{
  "n_layer": 13,
  "d_model": 384,
  "n_experts": 8,
  "experts_per_token": 2,
  "d_expert": 256,
  "d_shared_expert": 256,
  "activation": "swiglu",
  "moe_layers": [1, 3, 5, 7, 9, 11],
  "router_score": "sigmoid",
  "normalize_top_k": true,
  "routed_scale": 1.0,
  "balance_loss": 0.000205,
  "balance_bias": true,
  "shared_expert_gate": true,
  "init_std_router": 0.0121,
  "lr_router": 0.00131,
  "n_head": 6,
  "n_kv_head": 1,
  "head_dim": 64,
  "vocab_size": 27375,
  "norm": "rmsnorm",
  "norm_place": "pre",
  "norm_eps": 1e-05,
  "positions": "rope",
  "rope_base": 21400.0,
  "rope_fraction": 1.0,
  "qk_norm": true,
  "attn_scale": 0.125,
  "tie_embeddings": false,
  "parallel_block": false,
  "init": "uniform",
  "init_std_qkv": 0.0318,
  "init_std_o": 0.00623,
  "init_std_up": 0.0318,
  "init_std_down": 0.00382,
  "optimizer": "adamw",
  "lr": 0.00137,
  "beta1": 0.9,
  "beta2": 0.95,
  "weight_decay": 0.1,
  "lr_head": 0.0102,
  "warmup_steps": 560,
  "schedule": "wsd",
  "decay_fraction": 0.538,
  "decay_shape": "linear",
  "final_lr_fraction": 0.1,
  "batch_tokens": 131072,
  "seq_len": 1024,
  "doc_mask": true,
  "train_tokens": 1271000000,
  "steps": 9697,
  "dataset": "wikipedia_en"
}
Below are experts of layer 9 (counted from 0) of a mixture-of-experts language model. Rows are named router (the router's row for the expert), gate (a neuron's input weights, with its number), up (a neuron's input weights, with its number) and show model dimensions 192-287. Each number is 500 + 50 x the weight over its row's rms, rounded and kept within 0 to 999. Numbers have three digits each.
After each expert's rows: "mostly gets" lists some tokens that are sent to it at least half of the time. This comes from a sample of Wikipedia text that the model never trained on.

# expert 0
router:509480498492560465567600507541418404358458477557468473527481451504488549445510509539519396474489508393399577489509601513559415490514397437533512465503530542551454451528545501445477547586529559507484455506513551495538512505507470508495456525519479474499467488493532474499502478469507575419
gate0:496463524461519546493436438442505490491543500543513572619546467509481475493416531514561523513415475438434493532490486509474577554523551531470638463484527509496489471468544648488456581531520456469570514515514498438466532512544532428490473438497411492604587453500455486520594484404446495480
up0:592622441500521525431524496532503525584426511547468471528403542497543521556562513453473600537517569586586497577533525556553494450462543554514394504512492504528578540520535501617565532530465520626489537483465459530497468500449439497509528472490499555426499466454521519456426491579547543556
gate1:568539479505537420453600492567494420574474585482452406491619502498479506538496505467497474476487548486457517545518518514579445486478451442415534465627598513518429494498473423500509478501479556495571442481336508519561520436555464567463497472547537464543501452484604474503512482471505526478
up1:501520465511567518427572481515423493507468544475507489486480660488451467541486542538470485434445504391487562497617355543489490509451422480486515553485509435519406496544444424547522454528523485546506460462481589461448450451508432446517545507368543451509356528536545546522484557464502496481
gate2:522560484416555505566450489493503473553502467399531424485529501508532567565555448502498505571519505541573452525517574500517472469444494444420453512554521499508519428483518493483540523549339565508481430422586441563578424515531580557495545546491479526531444441540453481458532576466436583483
up2:454458477514421504528417503452483430440406434488474515542506556548534554461576570483506531593396455486490470482592518477572420572577523497557429470543444625556549417542517575523476511484420479489531504551447427433548494559504584549513524557591634461466477506526440527480432553447519533516
gate3:435460469511491502495498491582564452499556400552462497472497437550526534523516538467466466490523514504479419505423495463510486464520518513494495494421535404461499486459499408534422500537508520474478536523496516518500541505562459521446475567431436550471472476511448530440555429501461536474
up3:532466505505433548510483531543503499524384489529488557409533496513383344441599576540523520529433438560552538440412467532482511502536525523530475562487462607476473408541541485454496510533537618464571473469562455523534443467484481480434528469462529490462462480470520482538543478500485497476
gate4:465498579552420456479550512593561516532578501496607525448582536442486430578524602535458490470428514517466625571449503489524554400435492535398437511496534488521550515539404453429517536551519499606482479393524555536566490415421560587508425545446486488498438551480616525519580539462475497466
up4:590548503535491515530441481430474474499462483440576467536516532486430509507492522546505542454556394480522504574493498476448476473485469583442518588531425526501493498524439469412612505513529529459483399487467506536550432539506509532483478496580411536499508481516513507523447525434566586492
gate5:482465436399519508527510520565557482553475550537477439452477500556461526475528473500535514505487507511581461471501450512524536486577444528508499437515523483415551461564560567515586425582525534453444361478409478469527453497444516526447540479469462475549518541514499498537515439481430536563
up5:484477551480492539499524488581584517569455512510530489435476555535491515524495442509476475497519575459515508466531512509650461546447355555512497440450491467500534538469446518561573449476470559473554528559425544511545473501521423583403471427509573492513568551577619545624492474411549466495
gate6:456510505499499611607573520503503588471546541543579482536563488451552500498532534473607593467488402458550503526494537561514535523513469541434459526480483587547528500504507594535545471516519600563426571455648420454409456426476507380503589533450499471527538531596560460529554514496458497513
up6:515521453489524422433452469531530410593535453513572506546489469604473397499484513481461517467456529546481556487489446466577522562437515505517503401580554538485466396514521555570552512502490540540494491606403601492527496434445424550545459444446466494522520460377407425553587399483523506530
mostly gets: " ", "_{", "See", " became", "–", " century"

# expert 7
router:564475555438578536522445548553477429541521502557421458505561530424433539540521459536523510446475456473469511502470477539566451485518381446584524545485469527483525479481534545481400470570488505549516467494480513426444508492477427519507483522446493520590447500462471533497554464508527513545
gate0:464492498539510505525441499549473536418583614489515499504557469491433448449475495449523420469574509514434578520514510528478536429623470505507576553475476493423439472429518436486483457462392475520475514515470471516453566537476488494528499483545517502427479382469461549459534492441556490458
up0:542512469529518590509529525464487593519529464512543529485454501546549487405465506445459511498562442488582523448373520569448440496411524385499525538550440542479434538490517496592567523449526580483537465529550524544523610489508526546522471440522483524518507469480560440502542555456443401497
gate1:556477567463518523434463484459511402500379522602516441470590496532552447474446456476593416466482407508537539517453578466608508481515525490570558473510528451502399550466535480537498460545573561495543499519451490451477462587500410466565517441478487539510474500455360501593499345487583513459
up1:564463538579576559497533475525518486526611443374547527496490521390372432456417500458608485496484558437550505512504563474570506542487482528521559495511525522519543562400464597486373494502482521522455464365501507465555515452469498456506520558484530595475542555516520531466480463484505502522
gate2:509530579424459475556507465571554365539486556536583526542562506478469495454534504472479504535535553497505499497549590473500454515473382595468458506516513457432507507437549531524554514400562556478542543567522401537499396512530508477490432525526547598487478465477517570457451505494591507562
up2:517400460474542431395486525556473571503477451458584442551492454522415460500543447453531523411454556430481542483481556499532487616545431510514522445479496520416380459503495396562502449549463405498477514515522477466531411572448466521460499460454427490570426579502463486558394459487403530426
gate3:482478513532498488483524461490563450462470544468533560498582527475510591552526497419451511475466457513549499453567468519523489489529437504561483488441492521555491492504478439512516584559549528516382517512477400514498566554543484488483427468406577584505457537483461508473599425514533434489
up3:597570492502513528509475475516473508516513526542416508446481574592397473579514417480538509528506453501633495538469492531481544465501545445588522529486511534495513479485561474527615512583522534639472546471562486390555537494470491494534445535492430595564450516539515475547620415458472497506
gate4:473410603446548551485526559526500466430473498536481498594464433444535450525469453509503465517466508495518474445429591539493540501475402503445484401455549589546512487536531567413510500489489495527374598481489463408432534460541549450498525556507471575421526530488558575438543503548468578537
up4:510409446579441459505474509527563524435448489481415660548407531559527553466604538476494450510515478505516422445451507513509503498616486567491408482488546477516567519477520382453402480426497582516538508450498464474465549421531587527509470426571528447470459554492501482505407514455504489528
gate5:520543457455571474417428541496489435487412496516535462450560408466415525574533509515483443507409512517497492485494414444557397475534449506475494497507586453477525476496540594647526393499492553480534409496462566448429555494515447395607494557470494556508484386581648550537575464481482561521
up5:385480528555525555432612530499423549465509429427534342430561486524550460449464453476571484501531516498488462517478584550596578496480489517490571542521526424521540531538562534463541511486557379506428549464552505466509501481498470470553435526503492542441477492543491441529579466465479529552
gate6:538477404427531507572486538502536388507433542489487420466503473474481618503450513513460479504525542428468603540527542518434435506555517544488551428479566507544462540436496451494615484497499413434483476499511457549473460474528527560547557471503526511524437494555459480488494506450523588466
up6:533415557588478514427452470454465482489468479600490479532442485507502573490505426437582547531569463567547551608490477524614520455521519518379522563501492519518513557483457512496440442627486456498494484406576480511511488496530416486606501494416466517456497506541516488493506512449479522529
mostly gets: " for", " John", "o", "z", "ie", "ak"

# expert 6
router:516498556409574520481523532597475471523479494506445540493536434577497449400489484407542422482499520487429456465506471534518451497532476521527465459545526444535473462529486551479546396557481539545574474484460462462516552424400625473460491521458456512579519487623495512481545498504552573522
gate0:419522509541557503471458496607499572459513494525477447593590451410507463509536561525524379527415419485412444474541469559521552487473490545553547433504450474489573500546488502616494442541396544431459519463492513559500403484562419547508485463520502465528494485531433522501548542484471516398
up0:587502356468458565512450485543577530450483521543492516400493644546496484454408518444483409538593483459502566429469509575536414456435590510457428491468481497462418465496536511489519493561387516455537472545558598497488480453516511515468538479521470463505514470480578594495458516485613475470
gate1:530433560429527476514453513528407504562496502381531579557450494538453472471506453586462471463528535421474589505428504399554425544529495457552537496528513468545497519552539514540477457573490383531614496599396527449472470500528552549558598444498551571525450444474569410418476539502555506556
up1:515486537446519423468492534490572529553503527611553379604497497452548563475536449494450513448512474474458491355528523559476536547467504565487517589473526448567396529526504463470614520463538645562519503493557546502466451462492439467496514579557503484533613562413451474518524487577473471520
gate2:444539447485494569506550522592422512495580499466449481467519472443412468455493503446503444545565504496455560404547475533512576574450485487562519539500553453573436468461454471500523455480481463444587419551531492467553569456504483411484462507480462555549500570590489439417529414541498530507
up2:513501523505464535542457475528455565478557431528542616521522559522577478547467552449470501473522544447482501494521484461464488585490530418506553418558511544425438513526576499505440541436530545556357408512460549442513452455495472538407533450525518580565476476475466451449398495421499521503
gate3:567521502486480520453553512528492583509478425461487481445643562605621565562496538506501476578563381529476521466536529555497371471517525502590464533545458424521520495578500484486532479499541489558555528550452496449517487479505519529449476505436468504466456513463484546519541424520396518505
up3:566516546519615567537450519529407491550537447431549601484536563506501515515510552548504515570550554482542520533470475456469491564478489475451462506535480509489461523454569583601455549477488486508420496573496464472543542467579449612546459557531466421555545521502552521464492541524496548526
gate4:498526501610548485431549425501480532480450442481505500522464486523513462515507501483495446557492512430507594421481507473615479537556515494458539496507417528568519455417456449512623453488540434523448540557521475486456494542380552428387508482584513554482461543496536537509479462458504589521
up4:520373571542392537486508532485501454469464484503546470396446455537382444543452548557541433513552541438563618523410547487475589614510507577557426415486522440469481580473556503504486415442485450452410525545555523533551579533492475517547531386464358544551528533555484524473464495517365499564
gate5:562521536519535445517571494573467509507526640428429419496491537517491511523505481480471539435573476415490562458454509501481561494485466504457520530571467567476538565481515379480523409462530553497561496500598489473431557528472490416484454511467479525578519647474513531518496404476502401576
up5:437582435411451527534511454516467646448560489500521432509503441529464461492415525489459446488489515478554496600555560573457499415505529504416563512464582557498487526561460533536569521418505475540437418478479521405520464391467491597496575503570506470502522425537562500501497566489428520582
gate6:539485499559559569563526555565414514458547531479546479535524519582625433498456568376457512486562451495462547483489453518502479416580540496499522493467472592483458506508464492494592596521594574584530490551457550546572487514465510474485478449449481501560516504498495463508515451492453472559
up6:519527519490507541463525564576561402565520499540460447459536430539526447475455495441579591532463524515523444463513508544405615608490594430543477536580583480509462510490484489425448490507501514503545470505451486576513523492409538434520420461447544527565513565489586531519466533545556445462
mostly gets: " was", " is", " are", " be", " not", " been"

# expert 2
router:406557532511575489465556492591471469471516502424419472591529551510457444492534397505599462494489506479474590603448513481532452537502406470574448430497506511446509498562605516421536513553456495526583459568610520434562490509453479520469512452505497525565452475484487502392533504465449512494
gate0:546518486499578554447498516536591465525512468502483486460590561527512552460449427528593540496430479493501522466540547534442540498493567522521547607573422572566461530519569515500543435470546571583446515568529461492631473546575520463483426510562357615456495568472463555555506593525524458509
up0:498489508478397551427476436511485561487480498522478521588528421440542567490526392531396566490520484458523515567433474488489503500454516460560498411482528619600496573514506565550543516526511472600498540451466520425462508451540561540500456575502484418400603516555503442478564458439576552419
gate1:592447573440596545503467551461424460514457452496540528486583559573502484384461452487413426425492413380514510514498592523510563586474461588585460522497561543566431541468474519541575478553454527462492433566571538520566481490484510483490502549488544634471495514541557480540545517432532489440
up1:513488562560563531460467444467415526532430466554520477409492563538412512529419448527513475477493468520526501512497606542474428456500527509515557490512564484526487562557434497538456496556483461540447406402481546583543521513406546507539455525504513538489442575473480586473528462619503530396
gate2:495438444436419442586442521540476430525508538520608513627544432517483509568497448414474494462523516442419524471426515521486497456539440591498549508481519548548453467492510526524543415526456465506529551455505474585490479581530500501479446508532459575461387442492606507485552486465531444417
up2:443526626374448394513407571535554475461436587508510527503482428481484466552419453461504555510513477489457506408524468522499516516515484518472474456542436484619447478426488550452468419484491504548523583458529402523504476507456465499508465554519459440473466448529437498489458535522522454436
gate3:572473479556508487575592554516512454489481539520461509476474508443552548450446479444471401486414473495486479512445584601596437558485517418497511475514558564530494411472544505434446485488538524427441470591506421477525590469585611557432479496460570481487532429447458459446477472479566489481
up3:553455609555467541549583574521514481562564503419501532542506439456542528427472490462535440525543491422586533498397544566533545453516539450472467544554518549549500416484559464454416554444497538446386561574536515534543543437483598538444494343505586495441472529426422495482452496491504502465
gate4:458538541476426532533540514524478532462532505513459499430558530492449516433456500491454529473544520565451507472509439423476455449491503541510538527566467533494448493550486504465542597613464484554470486517509528554530498524458448478511514559405518491570413447530522421495552399564473502536
up4:490519433497472509553478496454624398538559516425464554496438510562494447547471485535560488510510425383576519416460473567562420533508364519511507537512464478512502470447517564562544413476502462452481475509567490413534484481461459389424492527543467494541582420540487556444473600549457462503
gate5:563550456465486458508530474511480426446461541467419401444562430394463454470420465486465514467555476463536551557454458545594564500512525416523453537583502552471479450513480502440473533509541506478493609655490457437480472491594525474528409429516516474440559455559525517512453561458530507551
up5:468458482558507542578469503492440659503557445471603521463419481486477503532447605430558517565514566450523489436474508556515571595427426528481499496554523500514478492464569439563506524580518588455498463499544505519567492433472464625451596524370541496568547483452378430488471525553503437507
gate6:502437475490491484608508408521521423508497517497514546503562530476589486536489538491547410430506515445525556470375510551644515455639492436549453527482508461561432558474509475473477462434466511554480415484556475404507561427441475536501518490471469499575471567552464515461432470482497512564
up6:561474502470490485474513483516483420510417622577511499584501480350546511533502559415441472481513568467498507470465449538523553472550406509533466438465488508430507549531454442515483503574473440392407531483571466493527420522501464532514499525436537540578489544555560539455446494451521502467
mostly gets: "S", "C", "B", "|", "L", "M"

# expert 3
router:498517508429566573496562547529467540470501606489411435507493509544473565480469494456567437453566459506491447569396536514497488526513476580526456475489522496522456469506567549419557518500502609564490464522525517455601554453465534455511517537461524513607568543519490485485486520449551537546
gate0:445480502409479562467439541481552500523545441551495564507546453429436569536550450576518496530511456469446565484560492455510417564545546574582394480526497491521470508515480474482572488547617555540525383395492602480578545545586467421559485526597577457472413480490472577438555529544444510444
up0:543608490557473454496486505528499497440507554469564516385501522482540519416619553439593527412469415467549691587492467608554530563548533445521484481479603358538434457520430513521621452515490484477513644530458522557502537486543482508490471487474518468536504476573461458533572480513469464446
gate1:470376522426542515449623517523450392435529565517433487458543469476481453508456515479486502462505521430442466406540608502484462417544512510549555448519474530476512495548505498399425416574487496448474472490458480603533560490484462540399481482460406507578441493383540474447547511528549545435
up1:502527529561570543453529557521463434509510471471396586471493527527435500500554457495466519504449561497508572518391463466506534458630353488510484596513463519504540467490569487543410480489559521415465423472507495529438500489460519479520485488415472469572455484475578515531448491453436470596
gate2:432463503493501487528423602544546471484467414419454470537504537507404493443525503468548507442583484434363538441535549392450459524540508594478543546539452452466505465509504512480497440519498409588450563453470522419557492438530497464426482479500513442509425559543530451483545544515441485478
up2:617519488435525400474525545565586484477479452520609516496522546529550462490530474595375475535437483460517540508570403515518531523454400458458482569489541452497480446533557434424564563535439517527526461485548454457506527457548481426540466415463493351558597555569474440560529488523442430486
gate3:452426434362493537523508496499512571476433455433433481450546556448469539510476506500489569507415390487492523480520516500625527503527431542533562458465559492516535437650525531465489509509489397660448476565548432462507539531523524549509549503497505542462485519528492525535465541493588531471
up3:465502545670481492631448498534431507522558418420540610576534478457435528481527541415571503487451517571444490548384500587431460561518525511518526373639482492491498467473518467493362443446528476471523515508425489501537485517470481492480489386410505497566503454515421440506513507481533543496
gate4:478450582549503500468494479467459496559541478410438555409477510464548484429418480484505515490565514499554485449452384529470549434433400511513606591539510448387480437528496509597508420451542606504486520380530564541470462442482541442472468469562489480493494489565567519425549540483566437466
up4:468567467592453442558456398468524427501488530480443586519518479535553447525539603470506442414405490465531609516556574489557487486525468500549550526481508499461408447500503542477525503447565462491516450442416476508472536590522519480537529454514550593445522544461470518504496513507642482441
gate5:513524523453504554477532602491547424429559508448425478478557451486451579536480493557517523458448495416460456502443627492504439537491430455515434499466464496583530478526470454441496506591497489456431503572481553425466479519479548436520505525453441437486463564546494569493569554501557429493
up5:540445501512408380428467465443488468535484474525546504576476510462450530488563456570523543553411499485426487403570494518483502538530482544597423447453491442565482506568552498430452480441485499490559482495475559488533481486473451482443492509602469508540469476473508530458587475490469528465
gate6:520410534471504580449532559480464510463489511537418453562482588470451526504559470536524516537548490533482526432495539521497494393452493470563576516534544575476529510619472568592489461568438590594469443369534490495535374514490540559497557544578515488526420505463545516439429472505545466538
up6:426440489472481571541475455478480487416579461465582436499548582532527494487523567503493438540471531570468483465506532514525569537470452464493577463475541499468547481581491545483469552499507583363550475506601454479582593573492515514553478469438480487420470489490471532491539410445472522405
mostly gets: ").", "\".", ".\"", "ation", "\",", " building"

# expert 1
router:556491566493498549559426522526452442489547509492532453474521467471517526490563481474557559447466505472529445525486509508549499467479437475543492548569545576532530502565574532535558451535423565525539462493467413506469507462408418625495485557491467536544428438522469472487577493418517540546
gate0:503594553436515528544477516549454482509464541475528538455459494461488496494446544567461513477590459476490551555531539518541536482490527496598444488508528544495473491519474514510482522509548522556472490459563442500464550472515437562557505598483444451526530596525453371418568474447464436539
up0:494547389469547385473538537581493519451440523468506480473471479521628475478512516482571521511577460451583542550498474628519458524454472406580548463504452402535509517540556490516449569523508477464513407478513479487530533481539437507495559506396579532449520543538607357508505549499512553547
gate1:506449529573545484507459551526477441523541539476462494555529503464506483537426517598489482442526464567538532436495480590533540467418487448561505564347600477406487590507506531558396493502558474444460468516554454444466465628495498482413552562477492514492456508404457492415438411505472508590
up1:551398497608508558501468441476510482442491476480492450542484442448427472562425539537395546501424496486511496431631495548430465490530540569489458470558551451493510447477521539486455513465446535546502460479538559431532561609470483544487480426541552475510505473497551464558534470446650579459
gate2:538520451510552544500520535602462431534500474459551529511462373491517587579475555575500488431523511508524466456563497471502509533402484478471524486534428619560498531478533462508477525536426539566436509493417428551490557441478505515486549580490535498435461496502470525435512553554488498530
up2:495577459528528559457562518537528453461430509468552470443581496451514601489567531613518568504589498530432427487429530524558513518516417522534499529532520516419438619424501426518529491487496525435534513611483494461531507506542482386432495507539445562545581505432553501471557500528458470569
gate3:428522541536517437540526558499607425421511434540443432539498540481465417581518531459447446519388534473563525471441528546561380502437440491511512516381507545506483595541564520500418413547455433557461419435491511503577466494380466505574513566430591472463406470543560553495534434507520466517
up3:450532546482500445442550517420540473429585560486515482412519519433447571448571482443506504530406495512572478502490472591487446457558506415449440487499459566480654490449426551490455506583432478474477439401465473533484496502490485504580395465455568559507491487430558617502604447488504510446
gate4:561562478512544489545438489475577352485475498483478577533538509481537452533523530459637476544556499477482500477494516544535499432519418473535555574469431505474474446501513460436448541485352518459685433534473445563494498514470488540484433504544451529592411483471556504494606518474536463541
up4:472481469502504532508475514536454503550490491508474446554483489490534523536511437541542538518490596394498602530498477505434454443513462412440484488504455511483511402567491576579500513518542531469494385438598454459452447548579558492550461447520571546536377457516451560551512427568428521504
gate5:565543481508465484542480583497607425466476458464530523579502520524518437553473584562494456467400445492516516495570541468567439457414448375498532520460550607561526504516471599482613521534570484555522507513585494562641575401500459517587547497473573441533424502510517514480565507523523528513
up5:532581475481525436580459444540423492475522531453497415465441468511530473441461510441484457589460465543496470446511506500469463528594489546518453526541389421517545524528465482476559548457516540492508457460523472469594492408489466484487438487473565516430464510482465488493505614608527505414
gate6:499541521409548533502524421498515432550498520481500531435481433466626483516520505482506506580516459454486497533500556527535518440512517552554571486554562488454358561518481497462552511620496542466410511505541431489551573455464510466444505471415568483564457441451536514490534507502497549452
up6:485572539544483528537514442453619485520516498477520527401395486596606530598486567500466511549477435499520424466457511491464533491471524494487589485502544529521532559492527479506548515537479550490504541519513482544582493462445480478460430475521544503474452463508601566461495529555474462584
mostly gets: "==", " in", " In", "===", "In", " =="

# expert 4
router:485455528486592605497559569484456458411495511518447450543467461498416544558504502507584457483460510440584485521500542573498484508510443526526549416431519492488411487585601446469493503537542520479479498454552500496540522536460486432499487511474478515537526537556470481464502443469422464488
gate0:510529526488527489553486521601570390441487505500558554516425490519548458454486560472497489498434478507489612463473510507522534507450561482490578581577442602467478474495519453419431538534484518467445545562559430542460424433472434552438437427492474607540448481375522505442450417470565427536
up0:506502553555479558554476586509519455424565425449447514415558491519520473495427427496474532484539422503533476577496526507421499538442495551550499461492478432463548479496536498486615555447586556510503483528557530441489520483431607488401516462519461497530494502453529524532542475579434494552
gate1:577522446558535498488439491517481428473461486465573430535538534474484361560543460486508553431544497431491532397447503566500400536470458465465420434403481576572516522581546556427427451487367561482508456520522545454548484545489527578458476525480543407546568480493438529474477531488411584365
up1:484460543432490478545454426504557519544521484471474515454462464478501528531474477417521448578492481531508479514473485505511449462505515563494458554505463574511489469557379503437484410532424592561519496527563448646551508448479549402533404528559465632505529459558521511474616464499559509503
gate2:522538461478554614455537468510525498441497530466514511464477571517478467591490645484478474498408412476457528511541565497534556414488475613540451540507540518565556410490469496481536376451443519426577495447493481527476521479601466476521552463432461426501528567553402489555603583592507458510
up2:508460506511525530524511500521450532498506524482430456546500571477477592530514528422504481507576590478464563391470588520463449504444482467475488429548486520490573533505618511499484460527446460566441422453514479591470571515556509446500561443407559502531434579494515560472474465523510447453
gate3:495387579434524498501521503489455535530505439461553523552477522480522544477506550511573517365419528495504514424460500442565574507471528320536501555531423420588542535578393487433514455470493501499445408591562483506545455562539472510555603518473590425571486532501457602517489594486564435474
up3:587451505406516465471561461471602497418496509507554597520461563488479510494473508421549573478416533420554575518491563468536486546501500465508510513499462446516507437525566556541456442489541494509457538569519451504428553437534467521495464499483534429537427453583487515468561531469569377541
gate4:499505531439542534534459513414534480493479465518547385565475489501518469561529438416498451462479481420548471545598475580506497544490437479513498385508466535485553539509552516474517491516483497463550501551540515429487456412420527552479526424565474471529454494399508499518432535532445475473
up4:496586500509556587474485407416435498519501528558496488638470470492477462559542547442529484589474512537455451476531457488578473536586455518490453490566476393351434488513477551458536461551516539552544484504486575501513587526520582450447520596522515519416562529465488528521434475542396550446
gate5:599435540543446572464584501568482497408423488447532443539491474486509567535549574588583527493412544443469493515481497381495507480609504471518465480513523510438509525510474496520449567459505545566440539483567611479597503425421538502468561541463580436474500518425490525624467405469502432505
up5:600571408460570487469583426505505437617479466489453427486440471502584487438403504473488563455445532515449485488573485561469485579510459469507458465547476452514470533365476481610440444515485508489479622497524538499407533508571377467519442536469633496503499468589440469495529551489589466475
gate6:642510453522552439520487547541504491491481434448545451416500417481487424527463533536495477531481504515491394553426515511416475514480580531482521530524532485492470348593478536544455555494504503559477546461437519532428531580524417527492488512569458489456471502477477484509573581418544524522
up6:468495500500470488475642483480485533476536576468591497490550430454501518590545514543490529451522539450512438417521418417561457519506462537493439463501425553502493451571501429496495623428539477525521515430520522557489527533515494602461461560489517458434446503521489428491520561412530540422
mostly gets: " ==", " ===", " JPL", " Cup", " States", "idae"

# expert 5
router:479487479490555490432548542572459499477510526451471568559527491593481413533573437446544436410515463452460548556454498483569482473567465534583452434458540512481438476537562509452544511534424548505663437590520483474466478530497405532496491544465548504580439389521522529511494398482475518545
gate0:457530432476517499492529438593515450574440539529554502563568456469495481448513533386380505425501503576558362465497435581491450463466470438481436487607520577484452502444489570523465439550467395530516449599451377508498556456477491557506524539473515507513445485617565506502534426457552561598
up0:507470517507470445526527508458379507510472509487456456514491474511514484452470479491437423543457498473456522587442634421501539549541577504529578549451558524482482494474524466496523488557612461441439548490533511517510547452492500476504515491432479595402529607478495487512503526539565510471
gate1:520557468485521469529445499551497353551493464596564491579411563494482486522467475567468430480509557503518455541476513510513510521438467474572470480454401534491544497622535545414468430431441491416612432475521501551523510505430429449481409570570499487458433425567497585456507504429496548542
up1:490589499519529474511637524473489483512534507534500470485556551494468555445534438554415524486445444542442402497531517516437568485503541482463433537524506530520571527476558414579518561472490516499502521531393537573453512493479415470501500511489600424481488624527554501537441445487482483465
gate2:528534418469575424517574579549540525553432541516549534534514521464465464525370511457498497462511489594556544505502546523485542539530453421498578501446542555576466470538525552451477474454543474426454537459551451530498559503580458503585506505423510501445552531437473497504481530505493450471
up2:563444479543500459524523586479423496567520513562493478474477497485420428454537426561524446517421546439470427467448427600415479528528524469547503481521511520422435464475573383420485478502525529526500471504553523515565489486448614420482390514662547498483457503498505590524504488455463478473
gate3:476387566531608540480525510509426443487489591555470453487596529501543475490470472557515505487514471465434533447439559470601382507522492452478517475498478401485461538533499532500481456625414514509515426420553437538533508560460482525474565499457454537455424418528421521476455506515456526487
up3:586483484499475495475432525487470488483551528570549484610481511461593536535607506547405480365566523558492521531518511472517540527448503437532582505561447551388467508464530532623542463464471528589470507505567414433562488419446482573554530431553522573545563570514425520570441475446499579440
gate4:560436490506472516482443547521369466411540512484491574433539509548461464579490567453487493458440444513442530475545502452501511588425577487475431494463479424490404511487513493433537494437441454488590526565420493458506429415439504527512515482509479565595552449510539543465494493514497502433
up4:577472429540576483535474458464461487437456569462515459540550448448525492554499617530478518470434468449529471529556448439468468602527512535503467566467515453448501539506519584532521489509478549597573520518451514477582479397514478524537542472505499368507457535537393538498472572552535499535
gate5:546500494494547483569429609489468460490463569534578586508470389540503528509462554444404597501525439430478551439531474441540527545501519464591559509480508488419531549513571458517523446513307533572460465587478478572465510556548455556551517527469418521486426531507410535502451534418569586502
up5:465441566562567512663500423510539542550556536509454542531583612504549454425503483476457469486429479429562527578443444460409554536514478463422576516517598514452511402549452490382495530521533565477494504512450480531488504533436526448465515455553505504403519517435532555536508475541466522489
gate6:560438480439421445560488469597490358460498579496421477506525502509476479453605548483526523475565474443438526445475577583600498356437540516454517504515503471486567575550541485511507537516462479501438526429455449528493523566537422527475513455455433605533533481513495550476514527510602465478
up6:466477499395494487503623479467475556588427534483522436510628414488492453387422390503530535507483588354506450574434510537405517525530478438454498476474461521500482478498592484450419528608547484553501585523564499589495477417497576461536483574492544539443484432514436429521625453408417526501
mostly gets: " two", " three", " four", "%", " —;", " five"